From a checkpoint of a small mixture-of-experts model trained on Wikipedia: 272M tokens.
Below are experts of layer 3 (counted from 0) of a mixture-of-experts language model. Rows are named router (the router's row for the expert), up (a neuron's input weights, with its number), down (a neuron's output weights, with its number) and show model dimensions 0-255. Each number is 128 + 24 x the weight over its row's rms, rounded and kept within 0 to 255.
After each expert's rows: "gets" lists some tokens that make up at least twice as much of what it gets as of all text. This comes from a sample of Wikipedia text that the model never trained on. Tokens count by the router's weight.

# expert 18
router [168 133 224 150  48 147 160 171 236 118 111 140 134 127 146 150 180 117 148 159 131  87 136 134 121 129 114 135 125 143  89 159 170 114 120 109  96 148 117 101 120 119 126 130 143 127 130  92 133  98 141 144 129 112 101 113 168 147 119 137 153  90 135 121 110 131 155 111 167 121  97  97 109  83 117  97 121 135 134 127  98 116 124 101 102 143 138 116 116 150 103 138 123  86 135 123 141 134  92 109 162 148 122  91 112 115 154 162 127 143 150 144 141 101 130 147 123 148 140 126 127 110 106 123 106 128 139 140 104 121 156 171 159 161  86 138 117  95 150 107 112 144 140 133 141 152 133 139 106 148 131 110 103  69 108 142 143 139 115 131 146 123 102 110 119 103 116 138 114 137 134 138 123 121 166 161 119 123 120 118 109 128 143 167 141  90 115 109 105 144 165  87 146 120 125 148 193 151 147 135 148 120 120  99 145 149 137 150 108 115 125 201 134  90 106 141 100 111 103 127 106  87 156 137 101  98 125 178 136  97 121 125 110 144 141 131 113 119 150 133 131 137 137 111  93 147 145 118 106 121  93 135 105 124 123  94]
up0 [136  92 103 112 123 124 126 190 155 119 108 121 139 135 116 148  74 131 126  99 125 109 151 109 159 160 121 138 105  74 130 110  89 114 155 114 158 156  93 122 100 143 134  98  81 129 154 150  89 164 114 115 150 133 117 160 129 124 150 135 127  95  63 133 118 154 125 117 146 123  97 127 179 153 157 138 144 120 134 157 135 162  87 135 125 167 149 152 123 185 143 144  88 133 115 102 120  95 116 159 175 132 125 122 132 100 126 136 106  92 121 145 156 130 162 133 155 136 145 151 143  96 147 123 130 149 126 109 137 145 125 133 140 156 121 132 128 144 126 121 142 116 131 159 171  95 146 153 181 121 151 135 123 122 120 130 162 145 111 172 112 104 112 115 111  58 157 164 122 125 137 129 122  97  76 160  68 114 151 111 165 110 171 140 114 122 119 124 149 136 150 113 118 149 155 159 129 119 120 111 121 134 125 121 112 159 136 109 134 113 118 158 169 121 169 112 163  94 182 129 141  76 121 150 105 170 160 116 126 161 138 175 141 154 153 165 170 110 148 122 113 149 153 164 144 116 119 116 119 122 118 126 148 140 121 179]
down0 [ 80 116 135 120  98 112  72 138  98 136 157  99 142 126 128 148 140 183 118 109 121 112 137 157 102 131 105 145 130  78 148 111  56  99 115 113 125 157 113 146  99 134 106 116 158 113 148 131 117 119 177 126 123 158 141 150 106 140 126 128 141 136 133 110 124 116 107 120 144 137 162 119  79 106 189 167 118 149 101 137  99  97 165 147 130 149 127 126 130 136 104 149 140 127 153 119 122 121  98  95 140 130 156 135 136 104 124 137 138 128 116 143 170  80 133 218 107 128 148 121 102 150 174 123 121 131 128  99 147  85 126 148 137 182 121 134  74 123 167  94 128 104 178 154 126 113 122 136  94 131 171 146 101 119 137 147 148 132 113 103 115 163 104 155 106 121 130 147 123 100 120 134 105 137 118 132 125 135 128 108 104 159 145 126 109 102 127 122 127  53 119 149 136  91 166 123 101 153 105 116 121 105 105  87 143  90 116 127 110 125 104 114 138 152 134 141 127 104 126 155 115 173 166 102 138 144  88 155 165  84 119 104 123 125 127 113 136  97 136 127 173 117 110  71 104  94 127 126  92 126 109 103 142 102 110 112]
gets: " the", ";", "The", " Indian", " century", " American"

# expert 32
router [119 125 100  92 174 168 144 119 112  55 171 106 142 131 122 112 157 142 132 111 103 157 112 128 122 125 160 128 102 112 129 135 104 104 111 118 105 173 130 142 147 159 167 123 138 143 122  83 133  91 137 142 139 146 114  95 125 122 116 161 109 113 116 109  89 116 162 140 128 122 143  84 130 190 117 101 133 173 130 147 132 168 120 127  94 124 102 126 121 167 122 131 124 125 108 131 103  79 134 159 133 128 170 115 132 114 104 160 113  84 131  97 132  97 142 102 132 103 157 138 147 126 127 146 149 107 117 137  90  70 138 153  97 148  89 108 135 113 126 123 166  89 123 160  89 157 101 159 155 119 110 120 124 170 138 106  81 146 141 144 124 154  85 135  91 153 132 152 157 144 141 105 105 119 136 173 143 150 165 109 160  83 107  97 121 120 109 147 125  88 145  99 155  99 168 133 135 166 123 136 135  99 136 136 114 145 122 154 108 150 142 134 138 111 132 136 168  99 141 135 131 127 133 144 127 130 155 103 156 182 137 155 107  86 146 144 128  82 122  92 146 182 143  97 132 112 121  97 121 158 133 143 160  91  90 120]
up0 [ 97 125  89 141 126  53  92 111 119 101 140 128 118 142 170  95  85 108 154 137 126  92 126 157 141 116 133 155 167 143 149 128 137 125 110 124 141 142  65 108  97 163 137 113 100 165  64 119 109 173 102 128 162 114  97 136 119 108 144 157 110 165 106 130 153 126 153 119 125 149 158 138 117 146 161 120 127 140 160 158 136 147 119 112 133 109 148 118 151 146 133 180 124 109 133 110 171 131 109 160 117 153 140 166 158  99 132  83 136  94 143 156 145 150 107  87 151 114 164 128  94 105 103 142 146  87 143 101 146 105 127 133 132 128 135 133 123 120 155 115 120 142 119 156 124 112 157 134 119 140  74 120 101  83 163 123 148 141  86  80 141 111 125  82 124 120 113 112 105 136 113 133 109  95  88 121  93 122 110  98  96 149 133 116 166 148 121 120 128  98 144 100 105 146 125 111 123 120 108 154 120  95  94 114 158 158 124  90 116 120 184 114 125  77  76 115 131 115 164 150 125 117 159  97  85 137  75 140 122 111  99 136  90 111 117 149 117 130 153 109 136 112 159 120 140 151  90 117 122  96 102 133 115 123 127 147]
down0 [147 123 113  73  67 166  92 108 120  64 147 124 151  90 100 120 115 112 140 116 134 124 117 138 173 159 133 143 148 179 107 106 110 123 149 109 113 151  89 115 118 154 138 139 127  43 125  91 179 124 136 142 155 109 129 106 107  89 109 144 163 143 120 133 141 152 133 104 134 130 123 122 119 153 144 169 151 134 141 124 140 136 120 150 115 133 142 130 154 143 129 149 129 108 121 175 116 120 110 142 158 151 148 162  63 120 110 128 114 136 121 110 101 135 189  99 154 120 107 143 169 142 164 150 152 137 142 102  87 132 147 102 169 152 135 123 164 115  97 137 127 126 146 135 146 160 145 113  75 104 138 137 148 149 120 126 115 135 115 116 108 106 106 124 116 119 112 106 112 117 202 133 127 129 138 152  90 148 177 163 134 135 145 160 136 149  76  91 118 149 151 122 106 186 144 142 152 151 164 122 142 129 153 133 117 156 125 121 116 126 126 114 147 162 153 132 137 117 136 140 125 137 134 138 143 155 112 166 128 110  99 149 152 123 137 123 141  52 177 133 135 136  96 143 128  91 140 164 134 132  90 119 127 136 147 168]
gets: "\n", "|", " |", " =", "===", "=="

# expert 37
router [163 122 215 156  61 117 150 169 242 130 114 146 109 164 133 148 163  99 179 151 132  94 122 134 132 156 143 127 116 129 108 160 187 146 133 127  96 136 142  95  98 106 130 144 152 122 117 113 111 100 144 132 129 106  76 144 167 122 111 128 149 102 133 137 111  98 139 117 143 118 118  89 128  81 120  98 141 122  97 159 108 105 130 124 112 130 129 117 113 124 103 145 143  95 157 126 131 132 121 109 138 135 134  97  98 128 140 161 114 134 143 132 126  93 140 135 115 120 130 139 134 121 110 136  88 119 124 151 146 122 121 155 147 151 109 137 120 112 133 138 117 141 135 148 121 144 126 151 107 135 137 125 110  69  83 126 110 121 105 147 175 134 141 120 151  94 124 136 109 155 124 125 149 173 178 175 130 135 110 120  88 149 155 126 125  87  99  96 136 134 152  92 143 125 164 148 162 172 154 134 164 107 131 107 139 134 127 144 100 119 132 190 138  91 104 116  92  85 120 127 112  99 146 144 101 114 108 177 145  98 138 125 108 141 138 124  86 112 144 134 136 151 135 112  86 140 116 127 104 109 112 121 103 126 101 105]
up0 [ 65 129  86 158 155 168 102 146 115 104 121 126 144 110 115 122 109 110 126 123 130 160 103 113 143 131 124 160 101 144 172 150  84  75 109  93 146 176 136 124 102 170 121 114 106 145  90 131 116 168 150 122 110 156 137 153 146 176 144 131 120 111 107 132 106 129 141 158 117 120  93 138 144 103 133 109 135 163 130 143 143 135 131 148 142 177 137 134 142 138 143 105 131 133 153 154 128  84  83 148 116  94 108 134  60  90 110 121 168 152 106 125 162 137 110 141 173 114 120 126 135 163 110 114 109 164 117 146 119 135  90 147 139 148 121 133 145 126 158 158 113 122 152 143 116  83 130 126 144 103  86 134 133 143 112 138 128  77 115 129 153 128 154 132 122 109 158 128 137 107 123  99 193 162 103 136 173 130 127 122 112 127  92 139 142 143 136 152 138 111 153 154 181 136 101 154  48 110  88  97 125 130 129 135 120 147 138 111 148 100 160  94 110 146 100 112 147 124 154 144 110 154 134  90 161 152 119 161 149  97 152 116 122 104  70 149 136  90 138 134 114 117 111 148 165 128  89 151  93 105 158 146 115 142 123 135]
down0 [120 165 122 163 142 118  83 147 120 121 101 129  99 128 123 104 146 108 141 143 125 141 172 138 137 119  95 151 108 151 113 121 149 105 192 113 126 126 110  86 130 154 106 153 141  73 126 127 136 130  90 136 138  97  84  94 157 121 135 105 125 175 130 110 106 123 138 130 164  95 106 132 139  58 137 148 121 137 118 126 138 153 133 120 144 143 108 124 119 147 105 161 121 104 174 120 101 159 112  83 129  93 107 133 165 121 131 136 105  78 172 123 141 104 109 149 116 165 147 110 117  87  73 111 104 144 149  79 149 127  97 126 173 118 148 122 150 148 152 121 139  64 125 173 128 137  80 146 142 148 143 125 130 103 108 150 128 110 106 144 138 152 147  99 133 149 114  95 153 130 124 106 133 136 128 100 122 118  90  60  91 145 131 118 147 126 157  92 126 152 132 135 140 126 158 165 141 147 132 123 135 153 147 107 139  83 165 109 183 127 125 125 143 131 122 111 140 110 113 137 112 137 112 146 177  88 152 141  88  97 114 114 130  86 130 118 140 114 123 123  89 142 110 108  93  89 171 104 154 144 115 113 107 179 114 151]
gets: " of", ".", " the", ",", " in", " The"

# expert 5
router [110 138 100  92 101 106 113 107 122 115 115 143 117 112 100 148 119 139 119 120 135 131 145  95 114 163 122 132 142 147 138 138  65  99 123 127 135  85 125 145 115 125  79 137 139 133 128 184 152 170 127  88 115  92 158 163 128 165 112  86 140 152 120 121 105 158 126 132 152 133 134 123 145 148 137 125 137  98 140 133 174  79 144 155 137  91 140 139 101 106 141 161 159 126 129 118 141  85 119 152 116 169  82 169  91 157 108 106 118 117 113 165 127 174 112 158 109 146 148 100 159 159 172 115 135 164 164 144 104 101 143 156 117 123 137  85 106 143 161 104 150 171 127 106 167 140 140 112 148 162 165  97 153 156 131 154  88 115 111 100  84 118 113 114 139 115 125 115 138 113 146 111 100 131 142 124  76 116 125 122 135 171 125 146 133 159 109 149 149 172 120 139  92 139 159 150 160  62  92 123  93 142 137 130 104 109 115 101 115 144 141 121 108 155 137 159 150 107 152  94 101 113 156  92 126 152 149 133 133 104 138 140 120 105  73 110 149 141 147  99 148 101 119 152 178 114 154 121 133 118 112 150 137 175 132 140]
up0 [ 94 161 104 102 154 129 119 111 152 148 126 148 116 134 115 130 143 109 106 141  94 162 102 127 145  99 151 103 123  96 130 101  98 140 108 145  82 103 115 152 111 106 109 138  97 146 128 151 170  91 129 123 117 134 145 133 123 113 139 118 106 152 109 111 123 103 123  98 151  83 134  92 106 137  86 162 149 150 109 101 139 111 142 138 141 122 158 196 126 143 133 132 148 164 177 150 101 175 151 153 111 125 119 161 120 104 145 113  94 108 141 145  96 131  98  95 106 165  91 106 139 122 123 109  89  83 136 148 169 147 130 106 113 157  97 149  89  85 140 119 136 132 109 159  84  74 138 137 120 101  98 107 154 100 122 110 121 148 158 106 113  95 104 126 131 139 154 154 121 159 135 147 162 116 120 119 133  76 126 132 167 100 122 109 121  89 134 105 117  93 121 143 111 168 111 129  87 141 158  83 139 126  98 137 103 155 123 116 163 121  90 110 137 143 146 172 123 144 151 112 126 142 127 125 133 113 181  92 135  86 122  91 119 146 130 140  74 122 131 167 131 113 120 102 103 130  78  94  72 113 151 160 138 156 128 143]
down0 [ 85  98 161 149 168 109 161 122 176 138 167 133  88 112 121  96 155 114 104 114 122 131 107 107 123 147 128 134 139  68 109 143 129 123 115 175 113 131 127 112  93  92 106 177 153 111 121 120 131 134 125 113 137 131 136 152 149 106 151 127 128 141 140 100 118 116 166 122 149 133 109 176 122  68 137 117 123 169 187 102 140 182 105 136 127 146 122 103 104 160  98 123 134 108  99 146 119  81 122 113 114 119 157 105 152 157 151 156 127 147 189 170 109 148 123 129 130 138 120 119  94 148 115 119  98 138 113 166 119  93 128 144 112 138 131 175  93 119  62 112 156  90  92 124 107 125  81 142 117 133 138  92  91 171 133 123 107  83 100 129 116 131 109 159 116 157 162 151 133 112 105  94  93 102 146 164 130 140 145 130 122 107 144  82 127  87 158 116 146 134 139  77 117 142  96 144 114 128 135 148 109 144 113  99 142 135 109 115 155 125 155 130 154 137 156 136 123 124 144 158 135 173 112 131 155 157 114 142 153 134 115 124 140 155 125 120 129 106 113 152 174 153 139 155 116 165 164 126 142 135 172 159 153 114  93 120]
gets: " 1", " 2", " 3", " 4", " 5", " 6"

# expert 17
router [158 118 200 128  85 120 166 155 202 116 130 142 109 105 156 108 180  64 181 181 151 128 102 148 100 141 138 127 132 107 106 166 147 125 140 120 131 150 137  99  96  93 123 130 131 155 121  93 111 128 136 137 143 150 121  99 170 120 125 138 141 124 132 115 142 132 159 114 145 119 114 121 112  91 119  82 140 110 114 129 108  94 158 103 121 140 164 129 125 118 112 130 129  94 145 126 125 117 141 112 114 141 107 103 105 128 160 161 138 137 133 127 136 123 102 123 150 137 144 121 102 126 141 128 117 157 131 147 111 126 171 121 141 156  95 125 121  87 121 124 110 122 166 109  88 157 126 168 110 143 105 112 115  92 124 136 142 148 123 158 166 155 137  92 146 124  80 160 133 163 148 164 124 131 149 168 127 146 123 137 103 166 165 122 115  73  92 105  98 136 133  82 116 103 145 137 177 164 109 138 143 143 142 126 138 169 117 135  97 111 139 138 164 112 127 102  94 155 130 128 110  94 137 140  87  86 128 194 126 106 130 137 155 139 168 150  94 122 122 148 113 101 127 101 109 128  80 139 140 148 155 121 120 174 119  79]
up0 [132 133 134 112 130 142 114 107 137 121 132 128 140 143 162 119 141 155 131 108 122 150 125 158  93 136 130 117 116 165 136 154 119 126 120 149 122 113 115 175 115 128 143 137 101 136 124 116 123 132 136 117 117 132 117 160 117 113 119 150 120 158 137 106  95 114 144 128 164 121 142 138 126 156 122 211 169 147 132 121 104 125 180 138 136 104 131 148 139 150 144 137 104 121 141 155  73  95  73 176 152 155  83  88 128 106  88 175 149 133 107 121 146  96 114 112 140 151 175 141 124 120 147 111 125 140  71 136 108 118  65 103 123 112 117 103 119 149 150 144  75 108 161 147 135 120 107  79  97 153 138 151 147 117 138  95 163 125 117 182 145 125 126 101 146 112 100  48  70 134 138 143 148 154 102 145  77 105 146 158 127 112 112  88 136  83  95 120 123 122 170 143  61  98 161 115 152  97 115 129 103 112 118 131 133  97 137 107 128 167 128  89 145 169 129 114 124 138 136 103 160  86 153 130 139 111 117 144  96 141 105 150 133 108 103 136  95 115 140 124 141 118 134 140 152 102 145 143 127 114  96  99 128 119 124 159]
down0 [139 145 132 109 147 111 145 149 118 198 161 126 115 133 138 156 115 115 114 107 106 112 160 129 106 179 166 109 123 135 179 132 137 132 128 119 129 110 106 133 107 100 119  81 173 120 178 148 153  84 120 119 141 156 116 157 110 144  80 121 121 159 138 130 139 142 114  86 145 118 129 107  95 124 137 121  83 132 160 139 126 130 143 139 137 157 130 135 126 127 132 114  86  88  62 108 134 129 176 130 149 131 180 133 135 125 101 135 109 118 102 130 155 137 138 175 135 146 141 115 114 125 113 100  80 160 128 103 137 168  97 134 134 131 132 145 147 165 115 116 157 120 148 111 119 148  87 128 186 118  70 128 120 130  94 123 150 129 139 133  97 108  96 144  88  80 139 103 158 168  93 106 127  96 115  96 100 107 192 132 127 173 101 126 149 145 148 133 154  90 110 156 134 136  85 132 121 125 103 159 121 162 118  95 100 163 143 131  98 135 108  98 144 175 148  86  99 120  80  98 107 114 130 115 139 179 130 140 106 133 134 104 136  99 115 131 131 150 121 142 145  98 149 118 131 103 140 154 132 119 158 145 137 107 151 159]
gets: " in", " In", " into", " for", "In", " of"

# expert 3
router [143 112 225 145  55 149 134 189 234 132 139 142 118 125 140 147 171 116 149 139 115 110 128 117 131 145 125 148 128 147  79 153 166 115 150 130 120 153 144 115 101 111 145 120 160 127 126  92 129 112 130 143 149  94  78 107 180 115 110 131 161  97 144 125 110 118 151 136 156 120 134 102 120  74 120 101 114 130 113 136 112 125 105 107 127 105 133 124 106 144 107 133 120  81 168 126 152 134 115 112 139 144 119 103 103 115 145 146 124 123 159 133 126 102 131 156 131 127 139 148 139 128  98 120 100 129 136 135 130 132 149 161 150 157  75 151 118 115 138 109 111 130 134 138 120 154 109 135 100 134 133 135 112  82 124 131 138 127  85 133 160 140 126  85 144  98 110 130 124 159 131 136 143 157 160 179 110 133 109 132  91 138 126 141 127  88 121 102 108 146 140  64 144 119 151 144 166 153 145 137 162 116 130  96 139 143 115 154 127 116 125 194 153  98 100 131  83 127  90 145 121  94 143 149  96  97 132 175 122 113 123 135 122 126 120 125  99 115 144 154 121 114 130  96  87 175 125 134 111 117 115 144 109 103 107  96]
up0 [134 119  98 125 113 123  96 134 119 118 138 152  98 168 150 164  66 129  62 110 122 124 146  91 166 147 108  86  88 167 125 135 109 124 123 116 153 132 112 180 145 178 133 107 114 106 150 139 160 142 157 115 144  98 125 131 109 117 172  94 124 117 153 155 129 146  81 117 126 131 151 127 125 139 126 137 162 124 125 148 108 129  81 193 128  97 161 147 132 101 125 121 109 147 122 141 127 124 137 136 109 136 105 189 131 138 115  56 148 117 167 101 134  98 121 128 183 165 153 109 124 147 150 125 128 130 142 114 127 101 137 148 119  84 127 148 160 151 145 130  85 140 135 114 136 154 132 137 136 131 107 121 168 110 158 148 137 141 129 154 138 103 139 134 154 152 138 115 169 117 127 128 144 119 121 149  82 167 193 147 112 125 182  96 128 157 136 125 129 151 129 109 115 152 112 135 126 131 110 160 137 131 126 126  93 141 136 103 129 133 141 128 143 114 152 170 166 161  91 111 135  84 114 120 167 129 122 154 140 162 109 134 115 131 113 111 157 136 127 149 138 122 123 164 149 114  32 138 103  80 126 136 137 126  89 144]
down0 [ 97 100 117 109  73 139  98 148 119 132 149 121 136 114 150 138 114  92 137 142 156  84 116 133 121 133 121 142 160 148 162 136  93 133 116 144 152  89  87 116 122 117  81 149 144 127 121 126 101 165 171 113 112 116 138 157  99 119 123 120 134 169 123 143 122 166 118 121 128 108 122 124 146  72 117 131 153 149  98 149 108 108 153 164 107 114 184 179 132 147 133 102 177 100 159  81 120 150 113 161 131 157  97 122  86 118 139 132 122 115 101 121 110 121 125 245 102 147 139 157 131  77  88 127 153 111 170 122 134 108 161 107 134  86 144 126 130 133 141 103 106 128 110 123 116 166 122 127 108 165 135 107 118 163 110 124 123 136 135 122 126 125 147 138 139 162 115  88 170 118 103 105  87 121 158 129 149 139  91 149 138 113 131 113 107 130 113 102 146 143 114 192  99 185 124 117 132  87 111 129 123 128 132 112 149 129  99 143 142 141 114 125 153 136 134 127  95 119 120 122 135 133 120 122 142 136 113 123 157 123 109 149  93 100 116 123 165  99  99 142 118 107 110 179 128 161 117 169 102 145 101 152 143 150 167  95]
gets: " |", " of", ".", "ation", ":", " with"

# expert 34
router [154 120 215 151  67 128 147 162 186 140 112 144 132 123 119 121 154  83 138 187 117  86 117 130 153 122 137 162 132 113 111 131 186 110 115 146 109 169 148  93 115 139 153 132 168  93 119 113 114 136 159 158 137 123 107 140 154 130  82 125 164  99 130 139 104 106 137 136 142 109  92 126 116  76 101  86 116 112 130 144 115  85 114 118 116 134 132  96 116 144 117 143 128 112 143 151 138 118  97 119 138 156 141 105 104  68 170 155 138 139 142 135 107  88 141 158 139 135 134 164 163 122  96 107 117 101 119 128 131 141 126 161 137 141 126 145 109 118 163 141 102 144 130  90 129 129 125 130 134 159 134 101  99  94 122 149 148 145 127 131 155 124 143  88 129  92 106 130 100 144 137 118 160 137 162 179 132 122 106 119 103 125 127 115 139 128 130  97 146 126 182 110 100 120 125 157 175 154 113 149 172 117 161  79 141 113 114 181 130  97 135 196 126 119 158 144  79 120 120 162 113 138 131 128 118 113 123 142 122 110 144 145 143 120 157 120 123 131 152 151 146 140 162 103  85 135 134 108 126  75 126 118  87 110 124 111]
up0 [133 102 130 137 103 141 128 121 154 123 140 137 169 133 114 111 138  86 111 140  96 131 104 110 172 164  86 158 105  88  85 155 151 123  82 121 127 134 118 150 130  75 155 162 161 101  95 146 109 102 122 107 110 146 129 136 143 128 152 123 144 167 131 146 120 147 167 115 144 145 147 166 194 153 124 148 162 134 131 116 124 139 137 132 124 105 119 154 128 161 115 148 150 121 109 112 141 169 105 133 193 121 127 103 121 105 153 118 116  82 127 147 161  89 156 103 127 114 139 131 132 141 126 178 166 107 138 119 147 168 118 134 104 139 143 126 163 114  73 132 100 154 143 107  86 130 124 109  93 102 141 152 157 164 125 111 171 134 116 124 143 166 119 137  97 130 115 123 122 104 106 136 157 117  92 117 155  91 112 173 124 123 110 143 139 153 128 107 120 147 128 124  77  95 138 144 133 157 118 176 121 118 169  96 114 119 122 129 134 180 148 121 192 137  95 146 146  85 147 114 103 147 132 156 145 101 161 140 119  99  94 140 155 149 114 130 145  98 150 144  93 152 162  77 124 161 125 138 104  80 147 109 110 107 148 134]
down0 [136 110 162 102 103 108 119 134 115 148 112  95  82 179 122 144 103 126 116  90 161 139 131  81 100 161 167 116 168 123 160  98 156 177 138 104 131 119 155 150 111 171 111 117 121  83 131 146 120 123 186 125  81 110 164 131 149 141 122 120 122  97 152 145 137 119 107 133 120 117 152 129 128  91 140 147 127 124 145 134 110 115 118 120 131 114 153 119 151 127 114 113 146 145 158 127 132 128 146 151 114 151 141 164 183 143 140 135  89 157 116 124 130 134 106 215 134  61 103 181  90 109 169  86  95 153 171 107 143 140 159 133 139 148 147  95 135  98 135 120 143 110 141 140 122 133 144 102 178 119 102 155 129 139  98 126 134 154 179 149  81 117 145 158 120 129 157 110 112 141 105 132  98 141 150 137 136 117 173 129 115 116 132 116  99 143 138 134 120  83 121 141 154 153 160 116 148 141 131 139 139 103 150 107 176 146 153  87  65 120 136 110 127 146 178 172 130 139 159 105 139 122 118 146 123 127 116 109 153 112 100 118 134 141 127 129 115 131  71  96 135  88 117 131  86 123 131 139 132 113 126 117 158 120 130 156]
gets: " the", " The", " Al", " an", "-", " his"

# expert 39
router [167 129 224 156  49 141 155 175 229 123 113 132 118 138 149 130 170 109 170 155 125 106 139 129 129 128 118 126 124 127  87 149 173 109 133 132 100 159 137 104 107 103 135 128 158 142 126  84 122 116 137 149 146 111  98 122 178 138 117 123 152  96 144 135 110 121 141 124 158 121 117  85 103  72 130  94 130 131 142 137 100 121 134 127 108 125 134 105 116 127 113 153 124  82 150 113 124 131 103 108 142 156 112  88 112 120 154 169 117 119 141 140 127  74 136 152 125 136 136 150 156 111 130 112  94 130 137 140 127 118 154 166 155 162  96 133 119 112 138 126 133 140 145 150 144 148 109 138  92 119 122 129  94  81 122 134 111 139  98 135 149 121 136 118 146 100 108 148 112 146 139 125 137 146 185 173 120 120 102 102 107 137 138 137 136 102 128 100 124 148 145  68 138 125 159 139 161 147 126 137 161 115 138  98 156 144 118 162 111 109 127 191 140  91 120 129  91 121 105 142 119  97 136 135  94 102 117 161 112 112 128 122  97 136 136 145  73 134 150 136 146 137 132 105  85 150 122 135 100 108 105 134  98 133 103  95]
up0 [129 130 121 147 125 122 156 137 127 130 190 131 127  80 118 120 102 146 152 109 124  81 131 122 140 119  85 156 142 142 140 130  94 119 113 102 133  99 130 148 115 126 149 117 112 216 172 104 102 124 100 145  90 159 115 155 138 152 122 136 136 157 125 187 109 129 144 124 146 134 127 120 147 130 129 186 127 118 121 147 126 117 118 117 112 170 148 172 122 164 166 133 133 179  90 106 138 115 169 141 134 116 159 114 137 172 157 106 135 145 106 100 154 121 124  89 117 137  97 165 114 131 137 118 150 142 124 110 126 119 117 121  97 148 184 122 126 114 132 142 149 152  83 119 134  78 145  66 106 114 134 129 130 161 143 114 178 130 141 108 113 106 159 100 151 117 137 157 184 109  80 120 139 127 122 118 130 161 171 123 132 131 135  84 128 126 128 153 109 117 157 118 159 131 109 125 125 145 134 143 136 150 132 123 150 136 103 133 148 126 152 171 141 100  95 112 180 123 144 129 143  89 122 169 164 157  97 110  95 125 146 108 142 133 124 142 162 139 178 125  93 162 148 120 129 128  84 111 144  86 182 136 114  89 139 160]
down0 [132 131 146 114 140 165 117 154 116 148  92 104 112 193 175 127 144 126 139 131 146 138 102 138 125  98 161 121 132 127 172 140 173 121 133 172 141 131  88 104 132 122 129  92 144 122 117 126 164  53 147 112 154 113 119 145 105 177 192  93 147 138 140 105 171 147 112 155 122 124 147 149 104 116 119  80 142 134 132 136 130 174 140 132 169 104 162 104 118 118 134 170 152 129 137 106 167 154  78 116 146 120 160 118 125 118 140 107 120 117 120 126 121 114 171 124  96 108 170 139 135 157 136 109 127 112 151  55 143  99 150 139 148 134 146 143 114 189 129 121 133 126 164 138  72 153 161 123 121 135  90 182 121  88  97 109 174 139 126 176 118 121 132 145 105 127 136 114 138 148 121  98 149 126 119  75 155 128  98 137 125 125 129 165 140 123 137 153 144  89 129 134 131 121 153  80 115 127 109 128 112 112 110 124 110 103 121 144  83 159 149 132 115 129 167 130 114 100  73 163 139 122 102 134 124 144 123 113 114 128 145 112 118 133 120 119 143  82 127 121 160  79 160 167 108 126 130 146 138 163 128 132 107 119 129 147]
gets: " by", " to", " as", " of", " from", " at"

# expert 38
router [158 136 218 128  71 132 155 161 246 146 108 157 126 152 133 135 153 112 137 151 126 105 127 150 135 124 138 135 135 147 111 161 162 127 157 137  83 151 151 108  99 114 142 144 158 140 125 111 172 110 137 148 153 129  94 126 177 106 108 141 148  73 140 120 105 104 137 123 137 117 114  99 116  85 130  86  94 138 121 160  99 128 135 116 133 138 130 102 124 135 120 126 139  98 157 114 136 136 113  94 166 164 150  83 107 121 134 152 113 131 122 129 128  80 164 134 128  95 161 141 100 130 117 120  81 132 132 158 117 108 167 148 146 139  73 142 134 124 155 110 121 133 125 134 127 155 136 155 108 142 140 100 119  72 111 154 129 148 128 141 168 138 122  78 143 120 123 137 134 153 133 150 117 157 132 161 140 124 107 123 111 134 151 129 146 100 107  90 144 120 136  80 150 124 164 149 168 155 127 155 142 125 147  87 165 153 131 159  94 124 151 179 111 112 123 148 100 120 112 138  99  92 135 129 102 101 122 142 128 112 138 137 105 145 129 123  68 107 135 127 137 139 127 132  88 159 125 109 115 111 114 138  95 132 105 128]
up0 [149 113  77 166 176 149 113 140 152 154 147 107 128 132 121 137 103 136  92 113 125 120 133 117 151 102 101 142 142  83  74 116 125 103 119 122 160  97 117 177 149 124 112 103 169 142 178 148  77 144 104 132 111 122 126 119 143 146 137 185 106 120 104 152 145 124 151  80 126 131 163 109 119 153 106 167 141 101 103 136 118 133 112 104 136 171 152 122 137 150 135  90  68 130 100 150 110 129 130 113 105 128 110 141 107 139 103 110 122 130 165 125 154 106  72 121 155 149 132 140 120 135  85 154 155 137 122 119  96 118  95 131  95 126 142 158 115 140 139 145 131 107 151  80 122 125 137  66 161 154  92 129 141  99 114 106 139 149 139 135 128 109 119 115 148  96 116 120 121 174  94 140 158 159 104 167 109 143 141 173 126  92 103 148 157 121 177 162 154 111 110 132  69 144  90 129 126  92 103 140 124 153 127 153  84 169  87 132 137 107 124 113 122 139 141  85 146 135 111 177 158 143 104  98 138 140 167  96 104 145 126 123 152 130 149 113 120 123 108 117 111 179 147 127 133 116  96 113 132 107 158 132 158 115 127 111]
down0 [121 176 146 183 143 147 115 109 107 127 125  69 107 147 131 149 139 147 127 114 184 100 137 184  99 134 155 123 115 141 134 171  97 142 128 113 119  92 125 115 168 111 160  84 139 116 144 162  70 174 139 178 129 160  86 128 130 154 130 164 114 142 126 146 151 115 101 116 109 125 133 142 135  78 172 120 164 121 152 141  82 131 134 139 140 101 146 135 125 147 131 105 113 168 121 112 139 117  96 115 119 144 132 117 158 145 159 178 163 121 104 110 120 119 150 223 150  86 129 142 109 127 166 158 105 163 122 142 108 123  95 138 140 100 142 165 119 138  97 130 101 167 149 145 130 138 119 161  81 115 124 141 129 102 128 146 114 101 151 137 148 158 140 134 150 122 105 109 148 104 146 133 121 148 133 165 145 166 117 109  78 157 117 147 133 157 135 172 130  77 143 128 149 161 135 141 110 122 112 121 128 130 106 113 156 151 156 138 124 132 152 166 186 126 122 112 155 110 109 134  99 137 105 132 151 151 134 157 110 116 142 126 166 127 121 151 103 148 140 129 137 154 132 112 105 154 185 126 152 137 116 146 136 116 101 113]
gets: ".", " the", " a", " The", " with", " her"